Experts of a small language model.
Experts: 96 SwiGLU neurons an expert, a sigmoid router, 3 empty slots to pick.
Training: a variant of SOAP for the experts, 505M tokens, 3850 steps.
Below are experts of layer 5 (counted from 0) of a mixture-of-experts language model. Rows are named router (the router's row for the expert), gate (a neuron's input weights, with its number), up (a neuron's input weights, with its number), down (a neuron's output weights, with its number) and show model dimensions 0-191. Each number is 128 + 24 x the weight over its row's rms, rounded and kept within 0 to 255. Numbers have three digits each.
Before each expert's rows: "comes after" lists some tokens at least twice as common just before its tokens as in all text. This comes from a sample of Wikipedia text that the model never trained on. Tokens count by the router's weight.

# expert 3
comes after: "\n", "|", ")", ") ", " ", "1 "
router:128072083080087151141099124150107148130082102176147154140118092129069125118121154106120133077119124133161114134151161099143133138124139117153174162111118169126149093122142113137174095140170179097150123120131133115151119127169104116133141093099113134116153190120146142101148145142139126140092128119172153124107106109103124101131136151110124125095150099117117122130108104123161133106133125155153119126168129145098123130124131122107166095125146109103128098177093126123116175121122172147148113135124175131126082146159120088114100168125121119103142117143102128135123162125130193125
gate0:151146121133136116114099064133106141140180140162145166162111107138128103144160151065154120150114115084118124082107173147169104157111123148140126142122094135160083141108085132152125097130131164140113159108115126126144113137139118058087157159115157160157121143156121117118155130109129128155122138150134089160161146122088106079134143150154135159099078138090122145167134121125154148096167143099122112075139132164140146136097147163147126161157114103106099154133142113127117123106142132136158131132126113139087146156112134109111088124158161131112134148129113140126100152122114159152
up0:166109142122143118116115105099139117131138179154157111153077090172097104121176120117100106118098143101169102098134144160117090132106119114113137143135143190122101168130113130143131102158134160109094130138100104115086106153135158083147172157101152145133107146138098120122132151117088136122090110155166095152126132131085154135145139137119159142093164130113146128123093108167101131129137114092131126136116167122105144105117137108115094126138095111113167117105096090118109121158121132136164120126090123160141117149113172118136062124082169130124133138184121135124085133121131114156
down0:136122119076137132146163121130128129167162087142120115122157128151109153126139118132119119177116129153139114098120143091144129140121132109146086145122083129163045112153093132103112148111138108112051133123121151135092102096100137124130129131104141141101130132087142128146097133126118129130153106154107092117139125128168115073151111100122157108128154101170142106104110158160127127152124112128079116089133103115159088126116106117119087120150150144150123112172123137124133117135149145159149134195092104099125165159116103111111111144145174152150120128133082150070138164116149119104
gate1:093068153145098065130082166078151093112131136126119147120141107186155155131116124129192150148116114159126109098161143142148152136109092152109131120112146142154141122139136118114168136135125140129121132184159132134097156142190111127097145146149140144110122147110177134113089105140131103131115132168160123170119163139142146103097160088143130134108066108093104142112109111133149138128088100069136145135144133144124140159150109145156144142138129116153140166157150140112101122125150150106131136135112135106102104118121096148127169104111085123099118114147146146101103103103109158121
up1:152087103125092150106122114150126160161121180134111147132142124088113073125098147133129136132155127110129117126103139093130153132126098131106108128149099116126153177141102106164105106141098118127125133125134115054153102118076100131163147122153124119143140102150115106130123131098095115140094137085104085114158125126082149145133108183161140119142147140152166125148133165130125133103120107168165162142114120105115107081133166142118094084147106131118135109069115091112161168122142103148119156145129108196121146133118139134134125165153124119127138126141103133182179148136102103124
down1:153097136115112106135111097151135140145132151139102117164124098105129103153116097129142153143144116141171135129095127151127150078136081070159112140174118114111148123122066146147125064124125135113106106127149131161126103129123124142152145125109130128110150132172144126103106147132106111123111138144116079091129137135085134145156118192160130161155135143134130094169122132149128109082124100114107159125092159148098116053105131117130156133159117139134127098136110146128170136112114126130108108120110074164124129118124137153072203155161133125114113097130125153129130104140114119180
gate2:118156142126163100154164126165100125128085106117097160137145137142093121149162146117102118116134114142121154111146140150163115126094118206164114146102147125133118121102097129118107080108171113145140155084145140135140161133135154095186128118147103136130106125114139110143104089089157118108109132127138145117167123132116114121130110175098136143103149081126095122127138087113083179161167102124094148106111132079113147151110138097111118132105114130164086124132108165171114106152136101173146163143113108126106159089111148117110118125096153104099162110126178145143114127160128127118
up2:123144129131123155172101137137149097141139111171096146150177110152107109117122161068099115156137088153152145094116135154151087136096127127134109137103128126119084095082165156146123114104103074129119113140101110149134110114131092153144162130095156173109108103161163106137113065096138093154137092157098141105137092151123117132132149162112135155102117163114131126137110157109094150138114140096105133104124142126117150142147126101127120124125130109126149153151150170125120074167141088142106150115123157127103131115090167113090160140156153117119156102139124186106146126138098150146
down2:087170105126161094103150131154096101134129151115147099180115114121121122133115111144129122130114141137135122151162116077117163114136121118154116132125127155140136137137167150131105134160149138120165128130131105155137091145090121085122080136115104079186081178138157141128092124088153136132152141129125143154130166171091193082130154163127144116137149080152082111146105078120109126114158131165122115072097114135144144134125154150154177145116154114123106150152161121117138154143122131128115109153157084117125132088104123091132128144143153126151141125124121099168114147121121102157
gate3:107139148105148148130152094144133133144148127137120124117119135102120110100144127139136136143115085107099101088105155102110117107128116138152083159119097199119115164115177167136152127130090198093136141112089120132146113112127107132154128117084148085134135155111147124090071138135144089117130094133146113155122151122128114134075129161131162130148167100156114124119124129150166136097149111151101120141193079165120165101118157128140124115157128146150130108164116116124102159150161140154102129170094113155133123089080134168166142126157128142137118147107105137146106126120157103106
up3:120138126114132130080133087149107107153125089135111120150102127155095089101123155137121106126119129129144078112131145107098109132097047088171118136167092125143102134133120122115169097095117129105107122121119142135124135126100106112140139098095127188135118115122154135092104137093119100131128116080126101122111142167082124120105104188113098107172140100144107156150143111166144154140164119160093135120148120122136182111126156148118126169173121150149141137132108140112128151106169147130128124143143134182144166166124098149121106092152123127103085125139097145140079116106097120108
down3:113102108138148136116146085146139134132113115089089087079098108139142145126122183120151136119146154121168104106174135108160105077130128146126095140128126210140137148108174153123131116090149147158121125093116156108130104156163144160170127121142104096125084122129093157166149121167151147119142107133116124133090112135111142143104118133123152137123141126127124129117105148102105116101133100128127109124115110104107139130119191129168143137137159142153129131101120106128135148133112150072159114126085137163101139097074093081106171125136119143141115160094091135130158116121098124077
gate4:102117154074098108137100146145123120123146158124108110146103168157100120109145152159150121089147132111110129143126096164122128132145178119117168144131144149130139087156086056111107109136098117127115192095125106162136126130103128129099135162130122132144079146134119143129122127160151140167163152112103154107116137115081126124145126124096138138147100141160146173180111122094116097127131101110124130131100121133108091069112106153124155141128165089135151120130114138112161104087142079149109145099116146103160157135121166123095143138131108117176141123151084103151159146157117145157
up4:081125153134154110169109124161092118154121151169132140190078098152163089100143155181137109135159134126127112103139140093166123128102123123140116151095161109120143111146165093153157162127152148124073135112117137147091107146107096168120102151143104089099108114148160143145109127180096187134159150110139134140138130106128127117129084092140136097135135140102132135149144166165080137108129129146145115148152138143093098145090110165126131132127140137125138126115105159131138133130169114144142147132136136118118104122139126148100156125156122116159104122128100181163197117158113117145
down4:114125131111161136082111117134157131102126113161120110126139147119108111089139126111115123130106139154106125139068136111145113119118136136150106095122162129139090147124118119125130140113161099147099121098101140185106140103134174150137108099093140140116110156127133102157152105131150166161136160102149140145121151138158105060104128114124118143131141089144129159119129102197149144132096116177073146168105120143120156132117138128110116133116102099134166129095125158148111102108125132156138174153111082136123156117121151151163163136127122080157120144101115181190183115115102156169
gate5:086148134146133155127112119093123098109122119123167148174136090114138092150135069135183175166102141122165088139080098121090132119162160123118105133085137163141116152141145102104141095131134116142136120145160140130119137153125123144121132135101137154136150135108156157102107131166094165123108143144148081145132131131151174180056127161173117132100115150121161141137138165124106125112117125105138134139133082151130146146114129131129144119152115139102141165179117122118066159123138083135156080130114133169114137112123143128137153133111115100112144118110136132114172134091085154118
up5:111105138091104093083096134106134099145121116087135129174125082148136177101101105130168144085114150116144150140085128154066144140177110141097124125117148145138084138124120131097146125122120099134094132139128152119121149134112127178139121162112126117129198137121133117133132155158145121119129109106158128152137133143113132134120140135144115111115133145141121154147114143155132101132110141076178146082121127111128109171165178141170094128173108151112114171112129129097114125110168121134124147107183117155079163122131104154129120177144120117101138093117137107119140116185141173122
down5:162108145136120136134158176153116104162136112150109142136116125135099149143128137138160127111106099134156135130108137099085165150147089133155140087124099117128140118140111120144106135111143122132105104159148163163160119136151105123158164106146127128122117142136188109088131129165090110125106069148128121145081131115145142161111060132114120120124157093078133143124069167126099146116124109174163100099142107117073106115123113143132096102155164153136089079121114157135090130114127133135116129182126119162126075145121177121124109109109140147108124125082152122162138124149126161140
gate6:158125105131139151089108151154124104149104066157123121128116152160110169127098155108115073088096118135138128139120145114123136084159115132120140164095118143140140172130151094196133070135086138131167130138135170142161157119143113108112121146148124121110174140114115114115129140156158115141130117119134122161169140095140137127098134118101162156132123131127147102092130113109180108122150116117107149125137132119126136129104179173083132165141128147151072111185139161096146106153116104165114168114127099127145158148172151116116087136134139123142110102139175119101111134138107130100
up6:110154142144106108154109078102120149134132169118132121117119108158133079111125149105116132144163141125103117129156128122134082098105097151146156131127147104084098154154123131094139156127153135102154157136123113115142085155113125102138104147159118135141139156116150141136165102141113144085101086130119088128058151130161157162123129102171134127103147168119128129154181153158132145085146162114099151163129133125109149136170134120156142129123128167128152185113083113125139149135126114098100100123148141155113142075098157127103154125121110136117148107176104181173151164113153121138
down6:090153131150148140142127102149124093108140156131127098129096199147140145097133158125123137134124126148129114131171123163147093098131093135168122117089114085100169131132126119089117107128113136130109118146161120102143100180112129123111172114111073121102076113135143145157120119129125143130112141163157123169118104166141088131162126140159097112130115130153157103149164109129108119132118132083112130120101168106098136115080175161156112143159146152120128106160086123099101123124135155102114116115086122156131165149118115057098154098119120140182130103130082128130136157151130113135
gate7:121164135122127121181131107124117131133136129130088160146176166150160130165108121174132099102089117144116117128121165127127129147091117141119132133132131181129147100112129124130107107130102114170103152101158124114148113157173122057133168094147099133112083129143114139137175146148121163124118152125147131153173122110085182120128137172086092133119118120103143074122129128134144136134090140134119120124110157155162097148100149098139125134097115138133137108149128122128154148105095142105157149089162070142112151129151089152162158104094097161112122159120113150117103103118173141099
up7:117141112107123106155176149168088141173143090148118118100096122082145133122146155127132123046141119123125085144129115123159135145107093123124119127127128115129170145135089111174122096111101123134102138116131055128148148133147119144095152103116151131133159138141152118099132141122132163100119137120123098105194104127157137139085127086115131154157133114132086130139157149113126094101114146165112195168095115100143137137143128113128136158108098144132123112144158115131141124165100085124150150137121135121158129132147095104139119141139099143096129176155172137119083168121124176119
down7:111126117148109151095120166125107102116111120077105179140160171207139125171125164108161136099098160129131177111132134076163122187120156139100119149140128134119091149129153161113066139130130087138135146128094139117113132144112098127135127111076129151105130098130168121133147128144135104129128134153125179098116117131106147177134092098107127087135100106164144159130123173148109110103155122143110124110127150139074088125160153147107105157111113118134129115124137117140091121094118115125122123147118070145107164147138126150140154115174091107105121124124134112111127149139116113128
gate8:157135084111145081140098102135147117153112090112127098141100121132128132144177110057131118098106109124102105118149135076170118152165152090109147145145056116120122107139099125107127138108111117132109074144126160108158175141097149101135113165131098142156141153132173133092115092126136088122151121104132116145103101082123152141166174149119180111138107148125156123132111131134136121107131140077143162175130146115108132137125113100135116139136105193137126078133111155164133110156101112115117113135150108138143089162116150137138131115124115143127111130168133154108131103156105114110
up8:142129126128127174127161149112147122129130154121139159097170094142109132142130105130101112131078146081130111132121103132176114097154106120071128122121096142115107118108106076190140107096116132144109094111125173131146091135089132124151119165144116140112099144104160112127112109056123124180136141112183097123124125136136135149136150131113087128170121140187102129122133136170168133106123134131125153143115108114127072135171159110131095116145145103153089127138143144143130143113127134094139144108156141132157125109095115158113119148150132116093156113081103112097143143115084121182
down8:109139117194137112147127117186157142147171142117127107111126116132145184115122112121114109130158119124151123102133146150110133161114159118178136122140117158173101123139167130121158099113181145134100150115101131159070147115135096137101157091188115111140094155117126119112138154140109118161132146160122122105145144123116108141156150131083107091137125130112139098157169096155166147148153123136152174147087104093095144151098125126104127110096118087105105134153115118124138106134118136122176155082137123123112099171143172122173152117142138129094142142133072123125144134120124096156
gate9:131154137125124141139145123103152128138112126095095164089124126131118147126118109107145116152158093149144136152148149101139157122109160133079126154158089100097142115148124128115121076132134109118114136112111118127141070128086101150104155130108134110151120121158097092133151146162121132152116137128142107201158084110132148138160162096134118107091126146183129126170128121110142154188124180140162155122133098165153144075130161120134130127143097109136168142097182149166124136141112131119143127129116130100126163132118132071100114120117150125059113109153132115143113085135127076130
up9:118127124120065128166133140152108149091166097103072096150137136163128080103137180164105131111116120154134187119094169132123105157141133145116147096132100149088138120134130122125134096143106130186129100111101124146088132117121104109109146130118148149163126155104144158115131121153151110142181138121141131152117087071104099127128119114117090143170126148087152122178121142127111122130105199125118128122113106128120154118085136114157092119099126090093119110134160124080168124133136102114133138136168145129136090128162133124122123165152086120154105139095143135137134128159127114109
down9:164107106150160097104166139121133130115140136142124138116129136119085162121113120123087113081118104143119101105105127163120126108115118144122147093126127109114147112116102144183182078139080162113088112122137124126102108168093120149155113163162121113122098125100132187084159144165138123134114108138118126139131106161165103188092149095122126148171144139143111129150104141131091169127102113108094145123123113122107128113115119151150128141156113124092157108167149157129178125138131105100103135107126138078121103073145109135091119127082099107141118095118131120091139147099164095156
gate10:113131159099127132125141136144110118147144138148125134097151118107160105175126120085195124153112147140100104152122140123143140122101153136116130148085131113120157144147143126157077119116131129156149113097141102141167127126135125108123123080104149155106138139111168100089113097135109117103088122138104088120184110122158113065072102153155124163131152097144121189148185121157137137110102162122131124172121145165125136107109131142170130141128138147127140070129104125177117118124157146103103121141121116134121122174103148117143139131111139163136107058085118151129110125152163106145
up10:111145140159119125101083126128121141151157122120095113151098168157146152130116147089115131143127160146118128131151118112113128101143091112119094103141139151152123112094129136112145113065106123117102092103098124141119133129153125176102129130154100074124141130157141146116117112064119118163117161139139117144129154129088162176140156101135135092152147124116128101125149138196129121150096100128140111152132086130177147113083122152178111082135084120146093157128136159140138122132142123135123134091089122130124124095135163158126113150105118125181135195151135171102149143112121077107
down10:114119125146162136109112122111115174096130122124102139091163089099144129103124095121150118138118090111122118171132131140119120118164136139079163178087137108173155136141157134134090090168137160133150070121102099142111114129125129127137140122110148124124116116125137120094132145130141197136131108151126093121174112139119086148148120128185129135149159141114119164130151135105188107133133130071104136127137141122110092117163104087146151161117142076163133123153098123116126117155148158139147115124133120174101097115152077156136147109133135148127114098089088139162120111129149094178
gate11:121139119133135143139104134104134140125109116123059158199153126141125130131099105109142126088117108154131106169142082174136159126142107145137130107099127143079103131157106169098116121107154135106154136175126160156132144134116159149108118127127123133110126126146084113086112167130087179161134119075129123137154127151145114110113120105112138131110099169088082110152113107116126122113136113112109084118121117100161072153099111147120123143068163140092127139126124143125148111100128141150181126120176152167092103160133122098141112126150107114093139166136115120119099170142101121133
up11:127127102147151120099111161083121130142164142128115164180181110096119160173134107121141155112100099125149131140125115158159163134147104139084105151123117138120139130125100166140080132118145129159192148143111140117098166150096156119083146116106122126131098156150165102155140141128132107142066120110158119091155125150086095116137124116139138130107150131157092123138101086112119131106097129147109105158091162121122100136093138136105155119125149108116115126137104106128132118109118120148184151129126125153069083126153117129107111159127131128106114142159071133078115156151091112086
down11:107089106091083124124135140167132107132132117154188096148107116142180132114110116117139106145129117125137125107126145159151111108111158125102108168139122182111137105144121136158119125168103106182135101121106138146113141095125092100103134095126147137104112100143111149157096117115135147124152155109141155138167110127126132057088150145121100124128108081132141136154144135117146115154175119159112123136124123100123114123190122147140165097122138140162115131105155136139110149148159085067113152126149125129141118088113095095158176161122096145136105127135093117148119107105102088066
gate12:125105123109107142085119123114116103162135131129174153142115138095104121186148116101130113131133087106149143122098125119098114101130152158117125076106129131164126124113123152175120102107102116160160114129113150193151151109133161119117156136148124133112128122127156134123118100170167092124050156116172159090128108124114150138121150138125131137101145123128167105138109142133138129077136134151123113163073143121118122092073156130108120134163079176099091118110115136140160095146136174125153126106131163102134137121114100135129102145097114139115102169117115112171166107132136130180
up12:071140114134132117158147154135111122106145080132114106151129168106161142110097111162194214108116173137093129141096111151128101132137107166131136105173091097143107116132099156153115100111142100156113113148139096114110131152088129125148142147142116137107127165106146134122127151105122170101111131108120157121115120141142121104090157167129122104125111125166132107161126141065117135110143167128117132186120100107098125126152131136185138115153133145119112073147127149158114150140118119141108153127129117122131157134134105137145142110151151129121092139083095135169109159078164135116
down12:102138112087132124091159149126131163183112119112118125113124116100168151147159091107115131116111141099113105144098108126155153116133104146142090178142126173092162121134119125142166142141135135145170158113138119137138126077152136119116129134183147164124105179132139079101105152149103102149103137083147123127104142098109088132094178153118166138184135130124182132134128097142089146101118117116137131098098111125096124162134153144135160118122125154120109099137132094111133119132102098153144134139123062123126127089168137152103139146048122087120144123144130114115124135115137116135
gate13:144143150113141146134105132144161134101122129143124113157147130133112127053143071074115157177144102119137112131127121143144125114106120143120148104147110164105101131158112134157135137142139122137116123126111134145179139167109107109129136160123144127075187158114145153084159156130140130113094158127162106107148100080121140119076130116157116144133176131118116140115103117125128142141114142179112140161106128105099126113105145177135114148102155147118105182152101143151131095082123167158119128124161129103093153112125093095127125129156113141085104207120140124130174125128158141132
up13:141116116103130158121149123133100142131091140109143148143100149099111147134170155099139142153153145133131126173151121165107128140160146079120086181127109136134095160108121106118147095136117171090112128148141135122103121117077106108158118158169084112196093140106139142127091120094148138151126144136146085127102132140143088121119095104108093123155075101085127117143176138135134128093131152116139133104139124162179171127101117126121134143156127110117142139137136126129188142086132116093121177101128125120130122106125140140146135097118161161153142145169138105086188116143098139123
down13:153154130117146186128118146161146139115114110136150088152129134153135143119111136136130114100124149125128134127175155130113102126148130160152113127129092099135106129141137135155129119118147106136107135136154113175160155198163151120138095129088084117168132151147112171059121117160082096124100099105125107148110123135134140164136127085137106079093103138141105096109129084086120112103132100144163136181112113148114139110114146102088163154134128118167101153124150121125125091153123126153119126092169141147112142181159159140171123112143113104116165152114168115142083128154110124130
gate14:051183142160117133147114142121138145100153113118102126169121122133120137163152143108152136130095092121142131077152112156167070124142126143177147111103112154082133144097135177095120110094098148169120135100168116147105147120126149103101186147122155114172117146127155096125124117102139121128127138088147112110152132102113147104097130164108142111115143117146135148087133103151105117151146136114113138175164119128123135110130136118101120104151162160127111104111118157171140139108140099124115124113131104099128126148114132159124133171153105140117188131133162126138114114100087162066
up14:154136115177153108158137131110087106126150144095157080154139160106137126112083098151164134155093131147125151160143135135102148168136140111098110108154161107165169104123137113129122124123134127110141150177107128106175110162124099116144083087135164109128110094099097101135155171106124104108120122140100124146155107164119102097175114147130150134156158133117156152119101151127137120124079119177133117095091126132119145115131123145124101157158102120134148164140120107123138111150099112089129117114098173117086109110123152146126153067082105137105126118132120106148122144116156072172
down14:077138114107085125136115109156105138099149078121118177118150106081146080120173070151115111144151134130116165122140150153128087125172126131121129094146094126164176143127165145124094104136108176141119131107149104135120126107128166114109144126167129094139128151103134126196127156136110124156141142107085164107147119110091127159117130141176130123076145115139141154089111123108116130130159158102117113159113117101143126136140142123100159062127148154121149138147124182126138091094130129150109107125145123096105100167117152117106132118116145153123144118107146121090125109106112143088
gate15:170125103135110110157157134137139125102135126157126129118105096122155124138113152104109120124141125132174105134115092085089151118081142153150085088157106157134123089096157090116110116143123129108091150116150169138151113141135126123118163104074135155139132138102136142095113158101120119127115107138198120100188104088123165130124123116145143131133111103111135082154101091087141156124166097122093149097119136116134119146105174169118140156144128187130115076127122108146141156113134147150123124122117164113083146130138110135116120159153140185114159139151157146102088093150151140128
up15:176165115164133093133139124114103185100143191164113110122103134126123150125119172069163106084101123178182119110116119130154164095140136126120112078158147169113138143137122110140157132123136105129102129114173141120132114126077063115106158094088141122122154138145134126135105122115084129104117117109186143157138131118131115138146138159125118169089146124143097135141137154120108162096140121145105140142115132122090066139123168108121145122140126149156137122097120124121154141137117148116091101163120201123102147136120120131118142160147151111145096143121150119104102138137128150118
down15:133164133150139124162129162117112095145118131110158103115093132029131126115162121093150133127145119161119122105096156159146156119104124140155153084131110190126107133122109123137126148141161150110139115164121135141159117110140078133097160066142124113144134136108108098160109130112155116111136094107158145114132121081100170105122137160145125118113140127136128129139138095121162161149095128165083103105080106111123075107100109097110122114159137133125163141147161133094111123132114141103125133147119101108138156098106118127132135113142168175126111172108187155096153125158128123125
gate16:129122149085129147133151118107118143126154151144109111151156123148191173134140124152093095127110138078139046142141139124126128167151138077167100147174156149141146125063119156100116092142120093151113121136148147127158160094119144117131164141119107109144127137161117136138110113122116103126147148147131148102135099144124142119110121137141098100149142104095126104142138116110155087164150143153093119100127125162143139165093139093122120108145175104147111069135090135134130150122149169150149120139110125152104132110118125169105093089173115100084154102079127128119109137150103136116
up16:136156091134086121108115128125123123110116137102163112134094082118152120180098134185132133142077160154125162154134115113116146114117142152088193106105136097113118101120122111105121169111133136135159126117119089105105086108126120134112138109155101097136131084096134113088134132112132083125124135110149095171157162134139141102129129122144116122096153168202122126128142138145148106115102114122141146124132170135155137118151117129108129084124138172097132137104167182138157126138125104110089151158106127135134132117099080132128142135102149108169127181124129107183150089161142117105
down16:145147135098140108145097118121134138103138126126157143155099183099128134077076124077120103127187100087103115122137147100148122102138101105118113140128120120132133115124088145151140109169133081128167137130120145122120154121134129160128128162121141128162137127149147130139091136129136105123108117119090145117066117163125167121147111119147120170142156089077164135136152177118155176103101124125120090084106133100105120123122158132124121110171102125149097133145109097106176128086095135123146132097126133098123179135158154117075153134120096160147119134110162104109075157144143116130
gate17:155116156123131142158132095137124144154120088138156115126093103133138120094116157134123133127110105124166076103172135110086117168166137140124106163125111129131109144130162153130136129100118162149154127133169104154164140096104160149153148088138136109097131120166123133120117180164132148072112116083126107126159143098175171134066152140115118140146124163145098115127174079158127112102096108118140107124134102150115127109157114139154150083086143147148142135116104163092149106133169140123116112116141139100166144136105150146117098075151124137093120143153076131145133130101097129115
up17:097126139131107056151144137138137133158136140099128109065090111143149146131131086159100122149155162095077139185119119150190097096168137146082117148129080128093111126116094126119139150105122118109122116111105153111127106135134098130122149158090138150135096156136127143137146142082126104175128178147102139142126128098156088109179105087122103137144162096114134136138088150115118128148175131135156153141138139159143122142119133125099119179132102111122147101105147157106156121144140127116162146135106153157102097108123106098137130147124159120123178097119155146150126129157107122145
down17:136159189110108130134145124159102115101137165151131126119124124178118126135093084119132131137175126135202103137128141142091147146164127122153089128110164133126148140143150125135169153126139134138104107117126115141137133110137131138158163157102119151131134097142127140112115107121161104132132115136118119152135129113126144186088147139098081094115133139153124122147155130163149131097139094145135133072196154158160137086121104151120074115139126167134094149105117143138102127146154102155129152050174100129172167136135127123124125124134115077115151135115106176124125090164125121142
gate18:102179148103141141130129084107078147150134147128079140133112165144113143120150145123160116108126078114163127134098099122148115118134087117138125158128104118164122136105137145087092108149139131126117169173146138114116120108124087165128159142117149150116143109085136095144158104151125129133171099158162098128082160066097158128100160129125114118122095111133113118119102085139172145125140116178121122176117161126161139109092121086111129131142141126137152146142095157136110114115155104144138101108145168156090111081143088152110139122142122081098093100143124144129147135130092164131
up18:126147107140128134123105114114144099173113145165107128177116134144079125118140109140163146098126141099118131155142118087180126113112133126105107113145163140162135094183155123123084125134132102156130118153143160120121132096088083119133089150109124116122147116111163095151094101083075140149174132130132166116123165154151149151116155144126139127134101079133107115114123121118126156105125131115123075129092135177113102128101171127092113092073150144111153129149133132092096177109153129145110126116135119150072169120139131131115104132118138124070137110136112077112119146111100159133
down18:141119151139157130129134156151132122082123108091152134119135118118154139131124125128143045115112101145109130125141173112127128116127170128109149107150090127115111098134160128114135147149170183117143120149100132115145116139097108116126119110147128126162104102133138146128142200172121161154129131120145135106136110097134054062161131140107103166171120141109126180111119174095130063126121120102140167132106085124121118147163143128186113164155115080123109105107144114110114127141137143165133144126150123131139150168134128109153121117136136165123141144119131099139163164111136098090
gate19:114117133123118095164137112134138092112125136143149101095131146100109150166137135141141121142095155157134161154097123117126130104094169135195172098087175139100114139149128146097111073139129094148123115126134190107132083164173152088115099085159092096132129113104132137139090157130128125123070124126108071138123165113134140158098115112101110142111150129120128095101142123088133103157132155116115124144125124121141122131099133140117138125135199166161165136164144134118149149097147121135105131132147160151133140153142141133150096106139094121135138145107109116087091112139180119107
up19:110134136132140144118120180100129089130162135151119131148141119148150107084117112134140171134145096100104111114164137156157113103102071103082094158175138112157149141160109153125130163073087124125094189158131135142108180099094143118136137160127164124137112163144130116108127131105141133134123099142114133090162160177133105088131109129155124130095136114134133148146078145153142148125147126132158155146177099129119141132169108121152137103108095108101112106114100128118157121124135162142154141157143091130100105135088107141150136130124141133116063130123086116132134093122083164135
down19:113125131131139135107108102082126114096157110123131120144146190137121059096135114143118159126123135152120120172128123134138102108140149112130163126114136102127170136076130160107141140123090073150142106106113115119146129105109122147153103129111105133124146154154112165098156153124133155148112134132107156122126115125120122121127122143131125168111137160094086129141093160104126144143096138137092158120112159129137167118100111143120117119123122120113148200176114134126109122112168147131096135000148120177139124118144136153132123124152100091131114150136155135140112131143128082118
gate20:085111106088158109139127159124144097126177134151120150133139125151156114144144122142108141129150136138121139096147149133149093093133107166184128104111102078116103138123149150159152097087188132048109171122114102147121075145135127106158143149126141125130070134114152135124128107151111083114134133114146121157090094126180108083131152106133108118160166119153156145188149133147088128117126123156113125126153077119113140115092154133126121122119148103131143116140128150162157154140136163162126147135097091125120126133121134096158106142148096124160138116109108134125092168159147145131
up20:132136137116134102159131186104106167131078082147120144088141123134154123157047111099120119145104158130107128146147091163104133131164109131105143126141098142149137156135160098115126136131127131168152079116109120130135101122124124152077159154113156148117131077141142139166093155115133118127141166141157131072127117118127124105120115180136127151121188100164181133125107151085132168142125133179079111135109150162147138117124122122104160139124109127119173119136107107098124125116125082116113127114095139133124129150142114125105148101122138127132099124194147130142097155105146132162
down20:127132126103145151132154099166141098135130142110120110127058100075076154139074125118102104152198153141128130121132128166152138146152141139151120126131149153148145143141133146084115097141081116153154131114148130140114166139131159124182099136130103119151133134179136164146138142120160141105138100101153165150114137107091118168114105117098086140091116076137114117156126162137155166128141120111149107124059122136110174130129129134082119130133126155118088147116105097121138112155130168145138165120172139122118156117128145121099123107101105087153121126124136149118142113151169160122
gate21:111156111090104084129120119122167151133086135124122134098135140201147124149124163084107115114123093143099162113119099155100134095148071105134100138139170123090148143128110116120133116161146128141164110109134126132112106094114120130123151098099183121113111141162126120134165175135131107115090152122146075115154127131100154095124120126092141144116117124119155163152123163142124143145147155150112118131123136113138076137130116149131137186207122140160110142121117114132155111126128116095163088116106155152098156140127123114123154176102151119105121198118123141172123137121139163133
up21:131133122136153113149143135121157120123117133122124138131115115141181092125155137114100120138128098129137166133156095149074145076115123111099121112108132168110085159130104084127152121182105125122113154087134086146095137133117114125098151089141147116097107124155090140154102131150153106131150169099164121150092089104111110093119135132108095106161152152133153120172116090142118142157113152152133127144106132115135155097144116073153125159145141135145129130119123099177145145165138111100096093129122162117135089097140142081166151173135157119131097173138108108145156122112192117159
down21:142170113131129125113125146164097146110118150149170169150122112111104106138135137109119126109135129141149139101120130105119067153182088159107117114125141109140156118123160152147155131117115091138108110112136104065155126151113172119125131143127135112115156106104123136044102167149110104112179110113105106123135120157139148181110115149159139123172138101159125133156144124143163157135086113125095155098093121148124137111166110091149090097141121156149123106107168147114115068101136163150145103147146137135110102136106127114149129100110115143135097134074180119131159163127139117135
gate22:109102092148106157168111099082100084096115141107160148193106119151117140159146159124156138117117086097148114139142127120145116122137118144129152164133110119152124130125160131090151119073108100155134111106108129117123156112140103117136140142103138127164123109121130138117096141165105119120132128062135135127160112132148125124138150146159162140129141109145155145135120077139190114131154154106126129119143116109153146172133149076112130095140104082159110132175102177132083136121096159130155145160156108108142115161125098114123118081130137095099152180091160154178152119117119117132
up22:128111125172119186136144138154135105154138163083130097106097106131135137140119135129128150142147141145128153125102137138117172101154139124134104115110179123130114085123155114126103147142124155115098125129096126130082097159101150142083114104116107119116105147145118125151169174143107133127168138112127147108195175154137124128140153145112151163160143160134109114130098118164150169132093156113161126146130162094105131091140132160106144128113134150110132139074138106109167106089160120118126096128146169159132096148129168141075134169084134146178157087130163120127111130110153164126
down22:142147094152149074108096144179155145162089134152127129073128115138128124147147148147122132111119137160134095142149180124098121105127140116171106103143156138127130114133064084153121125174128144159098100091132118103128132155109138113174141100139136136081124094112119109133103115123149107123123094126159127133108123074135148112099115089136113121129139143108149133113136146139143110101117165141157156129117143138127061129103132143135185155163114111149133102173128113137131134089120147123093104177081127136139133129167123122104091161131133131087144165157127185102111158149124157099
gate23:160140145129087175159140117109133157115091147147116146150138161136125135124100156096131128101149079146140102079147117139177163109093151121157121131125170115124089131132154114107131115081130158133098150107144131102058083126101155139110156099149116141155130151134156133106110131109138116128123150141150143073154137115158099101131122138112108155178162153109138142166129102128121118136115112137142125119167163099131144160100097144104190135135124074104108171149091094142156080140120122117128144179112124145095157123132117153124131105092086112106099127126118125118135134139079140110
up23:151137119155132094109134148152128103142153081084140146108120114055125150158105099149129150185118151152120118148120114085106105108167126122139125151132118109088129122128168079142102130116115084150170128165125141132182150123129106115127099144137105087129129134158118122179099147162155153135131128135136089144140128156114134137128099072160169144135187150115155132118113117071133139122152129121135120138112145149124174142144170089149131141102117121156121125100133119136133176131113115111074138097125142088120072136161134161167111126142144162151111108090113128149123143105138116141
down23:151118154161163095090141099110110143083137098154082121104151146071143127127106125084115158138115135134157139121115155153156101129122125156153143118100144149143121115104168078144129112172109144110114136075133174133125123084133124155124129144140144095098125166112168114056102129157153147147183139151149135085100129144112148121113143140124124105081119143119126119170110140109115135137131134108118139111109100134141184105115123128136120109125129109136121128129144095115145121106171186124112174089102129113149131123129182106107072152098119111130145115157164165102118113096152130129